{"n_layer": 9, "d_model": 256, "n_experts": 128, "experts_per_token": 4, "d_expert": 96, "d_shared_expert": 0, "activation": "reglu", "moe_layers": [1, 2, 3, 4, 5, 6, 7, 8], "router_score": "sigmoid", "normalize_top_k": true, "routed_scale": 1.0, "balance_loss": 0.000787, "balance_bias": true, "router_bias": true, "n_groups": 8, "groups_per_token": 2, "init_std_router": 0.0376, "lr_router": 0.000842, "vocab_size": 8192, "norm": "rmsnorm", "norm_eps": 1e-06, "tie_embeddings": false, "optimizer": "adam_variant", "lr": 0.00101, "beta1": 0.9, "beta2": 0.95, "batch_tokens": [65536, 131072], "seq_len": 1024, "train_tokens": 820800000, "steps": 8824, "dataset": "wikipedia_en"}
Below are experts of layer 2 (counted from 0) of a mixture-of-experts language model. Rows are named router (the router's row for the expert), gate (a neuron's input weights, with its number), up (a neuron's input weights, with its number) and show model dimensions 0-255. Each number is 50 + 15 x the weight over its row's rms, rounded and kept within 0 to 99.
After each expert's rows: a language model's description of what the expert responds to. This comes from a sample of Wikipedia text that the model never trained on.

# expert 59
router:31 76 49 34 76 42 97 57 54 38 62 59 43 44 76 66 80 48 50 35 37 40 74 41 50 41 47 73 73 62 55 58 47 26 40 34 39 52 54 41 41 26 62 54 45 26 53 52 70 37 44 45 34 41 76 68 47 48 99 82 32 51 80 45 21 49 47 37 68 30 36 75 21 56 64 42 21 54 46 48 71 31 37 22 59 41 58 47 56 43 36 45 73 52 53 60 77 39 41 71 54 19 16 36 53 44 51 60 37 55 59 64 30 57 57 65 54 17 80 58 62 39 48 49 53 54 56 72 40 42 17 68 60 52 39 61 22 48 42 49 52 62 54 54 33 39 62 66 62 39 33 57 40 43 62 43 40 45 54 42 54 65 25 52 45 61 48 57 90 45 38 64 45 46 34 20 63 59 62 51 38 23 15 58 33 41 57 49 56 45 37 45 35 45 66 41 62 31 56 47 61 62 48 70 32 49 54 38 42 45 61 54 48 57 46 57 42 80 68 50 52 71 35 75 69 61 42 39 57 32 36 23 30 47 24 57 42 70 63 51 61 63 28 44 38 30 45 38 45 43 46 59 45 55 35 41
gate1:52 49 35 48 50 49 72 64 46 50 54 61 66 69 57 64 79 50 46 57 75 46 50 71 46 06 30 59 32 47 42 49 50 53 53 45 48 37 60 54 36 63 59 53 49 48 38 59 57 25 73 42 32 46 47 61 63 61 50 56 37 72 50 60 51 63 54 49 49 52 52 16 50 51 32 66 25 68 69 45 36 36 69 42 51 48 52 51 52 48 66 25 49 13 05 59 85 30 72 58 44 54 43 64 44 50 59 53 37 49 30 37 21 50 73 49 51 50 71 66 48 45 43 52 35 50 49 89 55 32 43 39 50 50 47 53 47 51 53 49 54 28 43 51 59 51 57 55 47 38 84 58 47 53 59 99 46 48 56 32 54 45 73 90 36 50 52 81 50 59 50 44 27 75 71 58 49 48 53 55 88 48 49 04 51 50 50 68 65 52 50 55 60 49 50 31 49 43 62 39 22 54 22 75 52 52 48 51 58 52 08 63 20 49 47 48 49 32 65 76 54 89 44 44 53 63 17 41 47 42 51 19 49 76 55 52 49 48 61 37 40 69 37 39 70 42 50 40 50 88 47 47 41 46 53 82
up1:61 58 52 50 55 62 50 48 53 40 32 50 29 42 48 27 56 45 51 38 41 59 52 22 53 72 55 54 49 61 64 50 48 61 46 43 51 83 45 48 59 35 31 47 38 49 51 44 43 79 42 52 67 63 65 49 13 18 66 35 52 33 57 17 38 48 45 38 32 07 50 54 67 49 59 39 53 10 49 45 59 69 47 61 30 50 49 48 27 36 36 57 50 67 75 35 14 86 49 37 67 47 64 35 54 45 50 60 67 48 74 73 83 56 23 50 49 42 42 46 43 58 55 43 80 50 59 00 65 71 60 67 40 62 55 39 57 70 51 49 66 72 49 57 34 50 49 48 49 52 27 45 50 50 43 00 53 51 38 58 56 62 14 19 63 52 46 30 50 32 53 34 61 41 35 50 53 55 41 52 31 56 50 80 30 50 47 04 33 54 67 39 40 56 51 66 46 55 47 60 61 24 65 38 50 31 67 25 38 47 81 62 66 47 58 61 60 51 54 29 45 35 55 62 50 47 58 52 43 60 50 57 53 31 54 45 52 52 43 44 85 62 17 51 39 52 60 55 52 43 59 45 82 67 49 20
It responds to: Table cell words like Win, Loss, Majority, DF and blank cells, plus mid-word pieces like h-at-trick, names-ake, mon-ument.

# expert 10
router:30 79 34 15 59 72 77 40 57 09 45 74 64 33 69 63 69 44 51 46 45 44 55 53 37 43 18 66 50 47 34 43 53 65 68 46 42 21 56 51 80 52 50 68 21 41 51 53 53 56 39 73 37 69 54 53 32 58 81 85 52 68 61 74 57 48 41 54 31 65 38 61 59 52 27 65 41 60 45 41 50 46 71 32 63 31 44 51 46 41 47 33 48 51 47 83 52 41 38 55 59 70 51 43 36 47 30 64 57 43 58 45 47 54 58 74 46 42 60 54 49 48 40 43 56 59 40 62 48 44 23 74 54 52 72 43 49 74 41 60 56 55 43 52 54 49 62 42 63 69 38 57 52 37 58 38 47 30 40 59 39 45 12 57 46 50 45 62 71 48 66 67 50 77 53 34 83 33 17 50 57 00 38 52 24 27 20 52 41 33 21 61 43 58 66 51 49 55 39 47 67 66 36 43 44 25 53 40 43 56 60 37 39 76 43 83 25 77 66 63 62 92 37 70 71 55 36 51 47 62 45 46 64 61 63 59 49 68 22 22 63 49 33 75 53 48 49 36 45 51 60 41 54 33 55 47
gate1:62 15 14 61 51 80 49 11 50 47 80 36 66 50 57 54 48 11 50 27 79 38 34 17 41 49 57 58 37 60 63 58 24 38 52 42 52 47 50 53 57 52 52 48 52 53 50 90 52 29 30 68 68 37 47 44 46 44 55 47 64 78 52 54 42 50 52 49 38 51 63 62 43 47 45 50 52 35 52 65 47 50 71 52 32 47 42 61 46 52 54 69 50 24 43 54 45 71 54 52 28 50 37 43 43 54 45 73 37 74 50 67 37 51 56 35 50 52 62 44 45 43 50 44 61 51 60 76 58 38 50 46 22 52 49 83 57 54 54 51 33 48 19 50 27 55 60 50 51 49 48 52 49 50 39 47 51 48 33 41 66 45 36 51 47 50 57 54 49 74 52 51 43 99 50 44 52 52 50 53 36 46 00 49 52 42 41 43 49 72 51 40 16 33 50 56 37 41 41 42 40 53 49 60 50 48 38 45 50 39 64 49 37 50 38 50 31 71 50 48 44 27 46 92 13 52 49 73 80 93 49 48 51 52 34 42 75 64 34 40 83 60 48 45 99 52 50 49 50 34 74 60 50 11 35 47
up1:53 56 97 49 50 43 51 59 48 49 41 51 48 50 39 47 52 69 55 53 08 57 61 76 44 51 20 47 59 51 28 50 64 79 45 68 20 54 50 39 54 54 69 45 52 57 48 55 50 54 47 50 39 49 55 51 24 85 50 53 52 44 40 49 50 41 47 28 87 51 29 42 46 47 99 59 35 48 63 42 73 36 31 57 82 49 57 46 68 37 38 52 39 62 65 30 76 39 51 50 49 34 61 55 50 40 77 03 57 50 45 33 25 46 22 59 51 44 75 76 53 45 47 52 33 56 68 51 59 65 52 42 67 41 53 30 52 48 53 49 49 55 74 20 79 41 49 25 49 58 50 46 33 48 52 51 50 49 52 49 47 47 55 56 56 51 46 48 53 34 53 40 43 45 70 62 48 46 42 65 55 51 52 77 54 59 49 46 74 50 51 48 83 66 57 49 81 39 39 49 81 68 49 41 07 41 52 50 45 50 37 36 43 46 52 42 69 64 48 51 24 50 49 56 61 49 48 31 20 09 35 56 25 26 36 33 27 01 54 43 45 48 63 74 17 42 31 39 37 48 44 42 50 84 59 74
It responds to: Line-initial table pipes in stat tables, month names after "in/on/until" (May, June), and "end" in "Amendment".

# expert 18
router:54 62 36 18 61 60 98 46 24 17 50 85 60 67 75 75 63 65 62 46 41 42 31 58 50 45 56 58 59 38 46 42 52 34 25 48 46 55 31 60 31 47 75 39 34 26 46 67 52 31 46 58 17 25 41 53 54 58 63 59 56 43 54 40 19 63 15 60 56 61 51 54 54 39 48 55 37 57 30 62 57 43 34 42 43 48 70 40 44 38 29 42 61 62 40 68 64 44 18 66 25 60 55 56 68 58 42 40 38 43 57 58 46 55 74 38 64 43 55 70 52 35 30 44 54 30 41 50 52 76 59 62 60 57 54 76 28 50 37 38 41 35 60 33 31 42 64 47 78 42 49 61 50 67 52 49 36 12 55 39 25 63 25 50 48 30 63 57 63 57 23 79 39 69 50 37 72 39 58 61 49 43 31 54 38 76 36 71 47 55 53 71 57 62 48 44 36 35 44 45 40 63 52 59 60 51 58 62 64 48 44 58 34 70 31 60 36 52 69 82 78 60 14 47 56 40 52 37 45 59 30 09 52 48 44 49 44 56 33 32 37 35 23 40 72 19 67 34 53 78 61 71 38 52 41 35
gate1:44 87 50 50 49 54 28 51 63 32 44 51 49 37 47 50 59 44 52 48 56 48 30 61 52 69 44 64 50 49 85 49 74 36 48 69 67 63 50 61 61 36 55 99 46 72 23 34 50 62 46 78 45 50 45 67 37 54 56 58 63 51 56 49 37 83 45 40 64 39 26 50 40 15 44 33 33 66 46 75 49 38 46 66 44 50 50 08 75 75 81 61 50 64 58 68 47 51 50 73 44 43 34 53 54 47 67 55 32 45 50 49 45 52 28 52 51 51 51 50 41 69 50 17 44 52 57 18 45 50 50 45 65 49 71 50 45 50 50 49 76 24 50 70 65 24 63 47 45 62 50 44 46 33 55 96 49 37 55 52 80 63 35 51 52 52 49 59 46 47 51 36 54 56 83 50 59 53 37 99 49 39 22 43 26 49 52 51 28 58 55 54 48 25 57 49 47 70 80 40 49 30 52 49 50 47 39 50 60 51 62 15 23 49 43 67 66 49 69 67 31 18 53 50 50 40 75 89 41 43 39 66 50 52 34 52 52 56 52 43 48 52 50 59 51 77 66 45 50 71 69 57 44 58 44 59
up1:65 70 46 65 38 72 28 48 55 45 54 44 49 44 44 53 55 63 55 56 53 46 56 60 47 61 41 51 43 45 49 52 99 50 68 58 50 65 40 48 63 32 50 66 51 60 40 49 61 64 66 58 90 44 43 54 00 42 50 58 41 61 68 07 18 62 53 12 86 29 31 38 51 32 49 53 49 60 29 71 45 49 37 53 45 54 71 38 88 51 66 40 36 65 34 48 60 50 51 58 37 43 51 50 64 58 41 53 51 43 70 35 37 64 54 50 52 62 34 62 36 49 50 09 54 77 43 40 52 69 50 51 61 48 72 46 47 29 37 21 63 24 50 71 50 35 61 29 51 52 53 50 59 39 68 52 49 51 30 55 78 58 44 50 75 50 50 46 40 53 53 51 81 46 64 64 64 50 64 70 49 52 30 12 33 50 53 64 50 47 66 44 71 15 50 35 47 43 72 58 45 57 74 47 43 46 50 16 50 30 52 31 00 46 41 74 34 28 53 61 19 43 55 48 65 34 68 60 50 49 56 53 59 40 51 33 60 54 59 25 47 55 47 45 39 45 70 49 75 50 58 46 53 64 28 70
It responds to: Adjectives after a/the such as some, new, first, last, few, major, and the prepositions for and of.

# expert 20
router:55 82 27 13 69 58 85 57 31 32 58 64 47 44 53 65 75 53 43 47 47 34 40 65 64 47 64 69 60 64 49 64 57 27 26 58 43 33 32 49 41 37 51 63 58 34 52 62 39 46 46 32 35 67 78 57 49 59 75 62 46 57 55 50 65 59 42 67 71 09 32 47 53 53 51 72 36 38 43 44 61 27 56 31 55 19 55 46 39 51 25 44 91 44 28 64 43 54 52 68 43 45 53 59 51 47 47 56 27 64 51 62 39 64 52 53 50 42 56 68 47 33 18 49 44 40 24 64 50 63 45 71 64 78 49 68 27 51 44 61 62 49 62 53 27 63 51 41 48 36 41 44 60 41 36 73 61 33 51 56 28 41 24 43 56 64 45 60 53 60 42 82 46 48 64 18 81 48 42 36 57 28 41 46 35 52 43 53 56 43 51 56 49 53 55 64 79 51 39 25 49 48 19 61 78 40 43 68 36 65 41 72 33 68 28 65 42 49 82 64 78 61 32 50 62 46 58 44 27 65 43 06 44 55 48 56 37 50 49 34 43 50 14 50 60 27 97 37 32 52 53 80 44 44 47 43
gate1:54 64 52 66 39 39 57 59 06 24 89 50 51 50 44 71 99 52 50 29 06 33 31 50 50 38 37 49 13 28 23 59 03 55 53 57 50 25 48 32 22 61 55 48 47 50 74 46 29 46 57 56 27 61 17 52 40 53 42 71 62 37 15 47 56 41 49 59 64 67 51 51 50 37 53 53 54 62 32 54 46 53 42 52 43 59 75 52 28 52 76 32 61 50 79 49 30 54 51 51 59 39 31 35 50 47 43 50 43 80 62 75 91 38 46 66 27 58 71 33 36 30 64 52 50 41 28 47 50 53 45 42 47 45 66 59 40 51 48 57 49 62 49 50 55 56 72 50 52 22 54 49 49 42 62 36 34 47 50 49 35 49 36 72 76 15 55 51 56 55 49 57 67 51 38 52 69 52 00 54 34 34 49 43 38 35 58 34 47 53 29 53 53 75 50 73 41 50 50 45 55 76 42 63 53 55 40 65 72 49 41 69 49 47 59 66 52 41 43 43 50 80 49 40 50 49 51 39 60 51 52 18 69 47 48 43 48 54 37 27 55 49 45 66 61 35 56 48 52 55 53 23 44 30 27 57
up1:63 50 55 43 48 53 24 39 65 61 19 51 43 28 53 45 51 23 66 53 52 37 70 50 33 50 51 51 52 46 77 63 57 54 58 54 43 54 39 50 42 39 60 19 33 32 51 39 82 49 50 18 63 43 64 52 51 70 50 43 33 74 42 27 56 70 49 51 52 57 51 50 50 69 35 17 50 30 51 57 48 73 43 60 72 52 50 58 65 47 59 07 45 26 50 63 49 50 17 46 12 43 62 92 33 49 75 54 66 26 34 62 52 75 42 51 49 54 94 48 73 34 83 51 51 31 51 60 53 11 37 38 30 45 52 65 50 47 64 35 45 33 50 44 41 34 19 33 38 67 50 48 42 57 44 56 59 56 51 28 42 51 63 31 51 48 49 40 29 49 60 50 29 53 51 44 47 37 31 39 40 51 48 57 48 45 68 56 76 46 50 62 46 51 49 50 49 26 81 45 49 33 50 49 40 35 52 49 49 46 51 46 55 84 36 61 50 50 03 51 57 51 73 48 52 76 55 48 52 50 49 47 30 51 50 51 35 19 40 98 47 53 49 38 34 48 52 47 50 00 28 60 60 90 34 53
It responds to: Adjectives before nouns, especially ordinals and origin words: first, second, former, new, local, British, often in sports careers, e.g. second team.

# expert 53
router:37 96 38 17 99 54 72 55 27 14 45 71 47 53 66 45 70 43 60 26 40 36 55 39 33 48 57 66 80 52 36 57 38 44 45 53 52 46 41 60 44 34 49 53 33 38 52 34 59 46 51 64 62 40 66 59 63 54 99 64 58 50 61 34 58 61 54 54 65 40 38 54 35 60 53 49 24 47 49 51 77 36 61 33 67 41 49 52 54 42 26 41 75 58 40 78 40 54 49 60 55 60 50 71 54 47 51 56 45 58 61 42 53 54 85 52 37 41 43 61 32 47 21 37 38 28 47 64 46 60 52 76 61 56 55 51 53 65 43 64 58 50 46 42 33 67 72 83 59 59 29 58 46 46 35 70 58 51 38 42 40 63 33 37 49 55 51 37 93 64 36 63 47 52 46 35 55 58 49 65 44 31 23 46 36 38 31 68 69 37 57 62 54 50 50 38 85 59 27 63 61 57 52 63 48 43 55 40 53 21 77 31 66 69 48 69 54 74 73 62 28 47 35 65 36 71 53 46 43 41 04 30 34 40 50 64 48 61 53 38 52 45 34 47 61 54 56 61 50 58 59 61 59 23 52 31
gate1:48 35 57 49 52 42 63 51 46 46 69 49 41 72 50 54 70 70 73 75 56 38 33 42 41 51 46 66 67 42 49 48 47 60 50 47 22 46 49 26 73 69 45 39 53 50 50 59 60 46 43 73 49 48 76 40 34 56 80 65 90 54 47 50 46 54 43 47 30 52 56 65 52 72 71 63 09 65 33 72 65 58 51 59 64 36 31 66 60 37 39 48 48 31 51 52 51 34 18 62 36 62 45 64 50 87 55 82 08 53 65 60 50 63 65 52 44 58 42 16 45 44 29 22 45 31 49 55 61 23 71 51 49 42 03 68 37 60 48 72 61 51 45 52 60 55 24 50 73 41 26 51 55 75 29 27 47 45 52 47 66 86 56 51 71 36 31 71 46 54 38 47 28 50 19 50 46 67 52 55 38 35 46 45 37 46 51 62 41 46 60 73 78 70 32 47 54 50 43 48 45 18 29 49 50 67 57 51 64 57 58 47 53 73 74 44 62 91 48 58 45 52 59 47 86 49 46 48 63 51 19 61 45 51 35 40 46 54 51 37 46 52 44 55 49 60 47 63 41 34 63 42 99 51 54 30
up1:47 48 53 50 67 50 49 32 50 49 37 48 54 64 73 49 55 46 50 72 57 36 52 51 79 69 49 59 41 41 59 83 43 51 61 36 50 58 50 57 50 63 67 49 71 42 52 46 77 47 80 85 59 49 62 48 47 55 80 48 50 52 44 42 42 43 49 49 08 49 49 54 49 90 31 35 43 99 75 57 58 39 55 74 51 45 34 45 49 57 34 58 64 59 57 56 17 70 47 47 55 13 44 75 48 48 36 49 46 61 63 60 76 53 50 38 48 58 50 50 47 19 65 47 45 13 51 56 51 50 05 51 66 33 52 64 38 67 26 33 77 00 48 49 48 87 59 68 52 42 51 44 51 33 54 45 40 51 45 48 41 49 54 40 50 70 56 58 50 29 81 58 20 73 41 39 49 50 65 54 36 36 38 60 43 32 41 64 52 47 99 57 79 41 50 33 63 46 31 50 17 34 40 41 50 71 66 29 51 28 54 44 50 71 49 85 38 59 50 49 40 50 76 55 66 48 58 58 24 48 44 74 59 52 48 55 55 57 39 65 46 57 40 57 37 48 49 46 45 43 47 37 48 62 61 19
It responds to: Opening one or two letters of a lowercase word after the or a, such as m-echanical, g-eyser, re-allocated, r-ubles.

# expert 31
router:72 74 39 05 77 87 89 64 33 30 41 66 55 42 57 39 80 40 44 36 33 34 63 49 34 66 29 70 45 92 56 48 42 41 45 45 48 44 62 47 27 56 77 50 63 12 56 61 45 46 79 52 38 53 41 72 52 41 97 82 43 60 83 31 36 62 32 54 68 42 57 63 47 41 57 60 35 43 23 35 37 37 30 49 63 54 37 47 67 47 53 39 72 16 59 69 64 12 44 57 50 47 65 54 56 17 60 42 61 61 49 56 68 47 57 42 44 42 62 63 57 25 38 56 51 60 41 47 69 68 45 61 55 68 63 25 30 66 58 54 62 42 44 45 61 64 38 57 64 54 32 52 36 46 41 44 63 44 59 40 34 72 26 61 46 48 54 56 62 51 35 40 40 68 35 58 60 62 54 67 49 36 17 51 35 40 36 34 50 35 58 73 55 28 75 25 61 31 51 57 61 53 28 48 67 57 52 61 77 50 64 67 45 63 58 67 40 51 57 40 86 62 16 58 48 40 53 51 52 41 43 31 44 38 61 39 57 57 51 67 47 52 47 56 41 53 45 68 24 48 53 64 40 61 62 36
gate1:61 42 84 25 49 99 77 52 26 31 51 55 50 24 71 56 39 76 60 51 52 54 32 47 69 49 44 50 49 47 53 49 57 50 64 85 64 40 38 50 40 51 71 65 47 50 81 67 96 00 45 61 41 47 49 45 49 50 45 45 57 35 51 61 53 47 51 39 49 50 51 99 60 55 52 46 51 69 61 51 50 44 92 51 42 50 57 41 34 24 29 53 50 72 88 51 34 47 73 54 44 27 50 68 56 19 57 54 29 57 50 50 51 56 49 38 50 72 63 51 59 36 49 39 12 26 69 51 50 40 40 40 49 50 52 50 26 74 50 50 49 52 24 26 50 40 44 50 35 53 54 31 46 54 62 66 45 49 48 48 43 59 69 25 37 38 35 49 51 41 51 47 10 41 42 43 46 36 47 42 73 51 47 65 49 41 50 55 62 42 36 55 42 51 58 09 85 54 52 46 58 21 30 49 48 35 50 53 48 57 59 51 64 52 45 33 48 52 35 68 33 49 50 62 49 46 53 45 58 48 51 42 42 44 52 50 43 52 68 00 85 42 50 51 49 41 61 51 37 48 45 19 84 38 52 53
up1:83 49 51 10 47 63 63 49 29 39 44 67 55 19 91 68 32 54 50 30 50 50 30 50 60 50 28 71 50 52 49 44 41 38 66 64 56 54 26 69 61 50 64 70 71 50 49 87 99 33 54 50 53 44 48 66 63 39 50 37 52 42 50 51 51 50 31 50 58 50 50 77 68 49 54 47 51 55 48 50 40 00 82 53 55 61 61 35 62 55 13 57 49 47 51 49 08 42 61 50 40 49 74 61 66 50 49 55 49 51 57 45 47 52 20 48 58 66 45 61 48 42 50 36 16 43 31 23 63 56 49 34 55 54 28 50 50 57 45 39 75 48 42 48 55 49 46 34 51 50 27 51 51 46 55 48 38 27 63 47 61 49 53 55 26 67 51 50 49 54 53 36 39 51 46 52 71 30 00 52 42 40 54 67 25 46 47 32 42 50 43 68 28 44 50 18 81 72 94 34 51 49 49 36 44 35 35 44 49 65 50 38 43 50 06 53 52 49 36 53 50 41 52 50 50 12 67 50 43 22 50 55 36 66 50 57 48 46 50 33 53 39 54 53 47 70 60 48 22 55 63 40 50 42 27 70
It responds to: Single digits and number pieces inside figures, decimals and money amounts in tables and statistics, such as 33.6, 56.6%.

# expert 56
router:50 95 10 16 99 49 71 52 23 36 51 66 43 63 77 65 81 46 57 36 48 42 59 43 19 64 53 74 58 73 50 58 55 34 38 44 38 73 77 56 37 49 64 76 58 52 67 32 59 33 64 61 55 46 70 52 47 65 99 75 57 75 70 53 61 63 21 49 65 44 43 65 22 39 44 52 46 46 46 52 55 42 46 31 60 44 67 72 42 42 33 28 54 42 48 63 52 55 56 59 48 29 57 59 44 54 48 42 63 59 66 56 62 54 65 53 46 37 53 72 50 41 23 58 38 41 47 65 34 74 45 67 58 56 59 71 53 66 53 28 66 33 55 56 43 42 67 69 46 58 41 42 35 47 32 51 54 53 51 41 35 50 45 39 47 53 50 39 65 61 46 61 49 77 55 55 64 47 40 65 52 28 37 38 56 29 53 76 63 51 35 59 46 28 57 40 85 53 34 62 27 52 50 57 47 50 55 49 50 39 60 48 45 58 64 62 42 57 64 43 59 61 31 36 35 55 48 51 46 49 36 03 51 46 63 51 52 62 44 53 47 68 34 60 52 23 89 45 49 60 60 76 54 42 45 36
gate1:47 49 51 50 47 54 50 49 64 45 25 50 57 49 64 85 51 61 53 50 82 54 62 69 51 52 50 90 78 69 41 49 50 85 52 22 61 78 49 54 45 50 34 42 55 58 58 60 74 56 48 50 50 38 78 42 53 52 78 42 50 41 50 34 53 77 99 44 37 61 83 31 50 38 21 63 36 43 41 51 48 61 30 54 36 61 74 50 50 52 48 52 61 47 50 50 50 39 35 58 50 68 68 28 66 49 58 70 49 33 65 65 48 71 85 49 50 73 63 45 42 55 51 87 50 11 41 44 71 29 29 46 49 35 50 50 08 48 44 43 58 16 19 51 46 50 75 75 59 29 50 43 70 50 61 47 45 28 36 39 62 52 52 38 40 49 60 85 50 47 75 74 61 69 62 46 50 51 50 58 72 50 42 50 43 37 63 60 50 82 58 49 69 51 50 09 46 56 50 25 54 42 52 53 43 58 39 43 61 68 49 38 56 71 52 50 36 46 50 50 43 45 50 17 60 53 30 52 55 66 41 70 37 62 50 49 33 52 50 26 49 47 52 23 84 51 50 63 59 55 46 96 49 52 60 37
up1:33 32 49 51 49 48 50 40 58 52 50 49 50 44 67 80 61 47 50 49 77 60 59 81 51 58 51 63 64 79 46 50 49 64 75 36 45 86 42 50 72 58 23 50 55 53 50 38 83 55 61 57 50 45 88 46 50 48 64 22 57 50 60 49 85 51 84 34 31 58 63 18 52 37 44 50 00 36 43 50 46 59 30 50 51 62 64 50 36 49 54 51 60 47 47 41 59 42 45 58 48 61 65 44 58 51 51 57 49 18 58 57 42 48 99 48 58 71 65 42 33 53 52 75 49 39 28 49 73 25 07 33 47 30 52 50 40 51 49 49 67 39 20 52 45 47 67 50 49 32 50 50 86 54 52 58 33 49 50 50 77 50 52 54 16 48 54 63 47 50 83 63 57 66 58 40 62 49 50 48 55 16 33 50 44 38 77 68 53 68 77 48 54 50 49 00 34 51 50 50 58 45 49 60 34 35 48 32 61 60 52 46 51 51 52 55 34 45 62 52 36 51 50 24 58 55 25 61 55 56 49 76 36 74 54 53 11 60 64 19 50 40 64 34 66 69 52 76 78 55 51 67 50 58 51 50
It responds to: Opening letter or letters of lowercase words split into pieces after the, a, and: f-it, b-ays, m-esh, rep-resents, inf-ected.

# expert 41
router:41 67 24 00 91 68 97 30 50 31 31 80 67 61 69 43 72 46 53 52 50 67 78 33 25 44 38 78 61 73 54 76 54 52 65 55 34 52 61 49 43 43 72 66 41 45 58 37 54 70 46 62 28 53 53 56 60 51 72 62 31 48 66 44 54 73 33 44 44 39 29 59 69 61 42 43 31 43 43 62 49 31 45 48 25 26 32 16 43 44 39 48 84 40 38 60 42 48 47 55 27 56 48 85 18 36 34 43 47 56 51 44 43 48 73 55 80 36 49 57 41 40 23 30 54 30 29 71 41 53 36 72 61 51 69 46 38 66 68 68 56 32 47 32 53 59 82 54 42 58 35 57 47 46 56 49 59 61 55 53 35 46 21 58 30 60 29 51 55 50 36 64 50 66 30 43 82 59 37 55 49 35 51 44 55 35 58 74 55 34 29 60 59 58 50 57 64 37 65 37 49 33 31 49 57 41 70 43 43 59 38 66 49 71 70 47 40 50 51 68 26 43 25 55 68 29 38 54 51 52 53 56 36 45 61 66 37 36 38 25 61 33 29 47 47 36 75 47 39 70 51 66 68 55 49 44
gate2:60 21 77 98 45 56 35 51 60 52 49 50 57 24 65 47 50 73 45 51 44 63 52 12 32 66 58 51 80 37 50 53 54 47 49 71 50 76 49 29 46 59 83 38 75 47 94 86 54 20 82 62 57 55 47 52 54 50 76 47 57 63 49 56 48 76 45 45 40 50 51 51 61 45 50 48 72 55 49 37 43 57 58 70 49 55 43 39 52 55 67 53 50 41 52 41 58 65 50 78 52 51 59 57 49 54 49 51 53 48 25 50 49 33 56 15 58 50 46 63 46 50 52 50 77 34 26 45 22 56 49 48 53 50 82 43 47 59 49 70 55 50 45 61 50 60 28 59 50 37 50 62 48 20 50 76 27 50 50 64 50 28 50 19 50 56 60 72 83 50 50 23 51 50 34 78 45 55 53 76 47 40 52 48 65 34 49 54 54 37 48 56 64 55 64 57 51 52 53 50 50 50 35 63 56 12 36 45 58 60 53 51 49 77 52 29 30 27 39 48 31 49 00 47 47 34 44 82 72 50 51 21 43 53 44 52 32 68 46 47 78 52 50 34 41 00 62 62 42 59 53 50 62 68 42 77
up2:44 52 52 50 95 50 50 51 57 67 50 51 30 79 43 49 53 52 89 24 77 50 37 29 50 53 48 50 27 51 60 37 55 57 44 34 56 61 49 50 48 49 62 22 54 50 47 46 50 52 51 59 54 72 50 38 47 57 50 44 49 52 51 23 43 12 50 48 36 33 35 40 46 49 38 45 47 47 35 21 44 22 53 47 41 53 50 51 38 49 66 50 66 52 51 60 50 78 61 18 28 64 21 52 50 62 50 54 46 50 50 44 51 16 51 52 50 77 24 50 40 48 50 34 80 69 51 49 58 48 50 50 58 32 55 55 58 43 78 50 18 42 42 41 50 91 13 59 60 12 45 49 43 68 50 68 63 66 49 58 51 53 50 80 96 47 51 48 20 62 77 63 57 69 44 52 52 49 31 26 46 36 50 77 50 56 50 50 29 07 49 50 76 48 61 61 48 29 50 51 49 50 77 00 45 62 71 31 66 66 51 50 50 49 34 50 55 50 50 26 76 50 50 66 41 40 30 47 50 50 50 30 50 50 34 06 72 43 50 50 49 51 69 45 50 40 70 26 39 30 67 59 50 50 45 57
It responds to: Last two digits of years after 18, 19 or 20, as in 1816, (1932–2021), 2012, 1990s.

# expert 9
router:45 91 22 11 75 76 83 60 28 20 63 58 69 69 49 73 50 46 57 43 48 50 66 57 44 69 00 78 44 51 43 60 42 20 66 42 38 55 57 61 37 55 43 44 42 51 60 62 51 54 51 42 42 62 53 64 46 70 79 61 51 51 63 69 82 60 23 47 53 21 48 64 65 46 44 54 48 39 33 60 48 39 47 24 44 18 27 61 42 50 60 20 46 38 45 83 56 26 53 63 46 56 45 84 41 28 44 50 52 25 45 62 31 60 58 54 63 31 87 40 63 49 17 42 43 32 51 63 41 39 13 52 55 58 42 50 53 76 79 69 57 36 32 36 45 55 66 59 43 26 49 58 40 31 60 72 64 56 60 53 45 59 29 50 40 47 34 40 83 67 46 51 37 55 45 39 56 57 59 61 66 19 34 50 50 30 32 38 46 53 53 46 45 67 60 36 57 63 53 34 44 58 33 56 61 34 62 62 54 41 47 71 37 47 39 53 52 54 58 73 86 70 32 44 47 48 42 49 46 41 36 26 20 75 67 64 67 58 66 41 47 51 41 53 49 24 50 45 46 59 42 58 59 51 41 49
gate1:53 64 57 76 29 54 38 84 45 50 49 57 73 48 36 40 50 51 64 44 53 45 23 57 51 45 23 53 45 36 65 59 52 57 53 44 36 26 55 32 55 75 50 80 82 52 61 46 53 51 49 41 63 58 45 32 50 53 48 54 29 48 40 52 50 39 43 59 34 52 70 29 48 46 47 43 28 50 38 66 47 62 56 43 47 47 50 72 59 49 15 32 70 59 35 50 63 22 60 84 47 46 39 52 53 36 60 52 55 39 49 99 52 17 58 45 51 59 46 62 41 40 38 56 66 49 61 83 58 75 53 51 21 49 52 50 69 36 80 49 67 63 50 56 57 59 57 79 59 40 53 43 51 52 55 78 51 52 48 55 29 50 56 42 55 52 62 58 72 35 90 42 22 46 50 59 46 46 69 65 57 58 51 49 41 99 45 44 59 52 51 48 51 34 38 34 77 47 39 83 43 43 83 58 91 52 70 67 76 73 50 56 34 51 60 35 58 99 45 49 26 40 52 50 50 61 39 39 43 36 43 71 51 56 64 54 48 53 34 51 50 36 56 38 40 59 36 41 09 51 56 48 40 78 67 74
up1:47 40 50 51 42 49 44 45 47 35 53 55 51 36 48 70 69 51 26 50 57 91 51 52 48 31 36 66 51 54 52 32 85 47 51 76 57 52 44 42 33 57 82 51 56 49 48 66 49 94 46 67 75 43 66 73 45 43 70 47 47 50 48 36 46 62 30 50 40 50 52 50 48 46 52 26 53 51 51 36 50 51 39 51 45 19 23 51 50 47 20 50 30 39 55 49 76 41 58 87 45 36 56 50 50 25 64 68 50 78 52 84 58 46 10 24 64 48 48 73 26 51 32 49 67 65 53 47 83 89 49 53 49 26 64 51 38 49 69 43 51 38 71 53 71 45 39 39 41 36 50 65 69 99 58 46 58 56 49 49 68 83 47 34 60 60 60 35 63 50 51 50 33 40 63 56 50 42 50 74 56 58 48 39 46 48 47 38 29 50 57 66 68 50 14 41 48 22 15 74 50 36 76 52 70 14 73 52 52 68 54 62 56 51 43 50 40 45 52 51 22 48 48 49 69 47 46 48 63 46 50 50 50 56 69 70 74 22 50 64 39 61 62 70 70 44 49 46 67 40 37 45 77 69 51 55
It responds to: Nouns and agent suffixes naming people by role or kinship, such as member, player, cyclist, skater, sister, and also month names.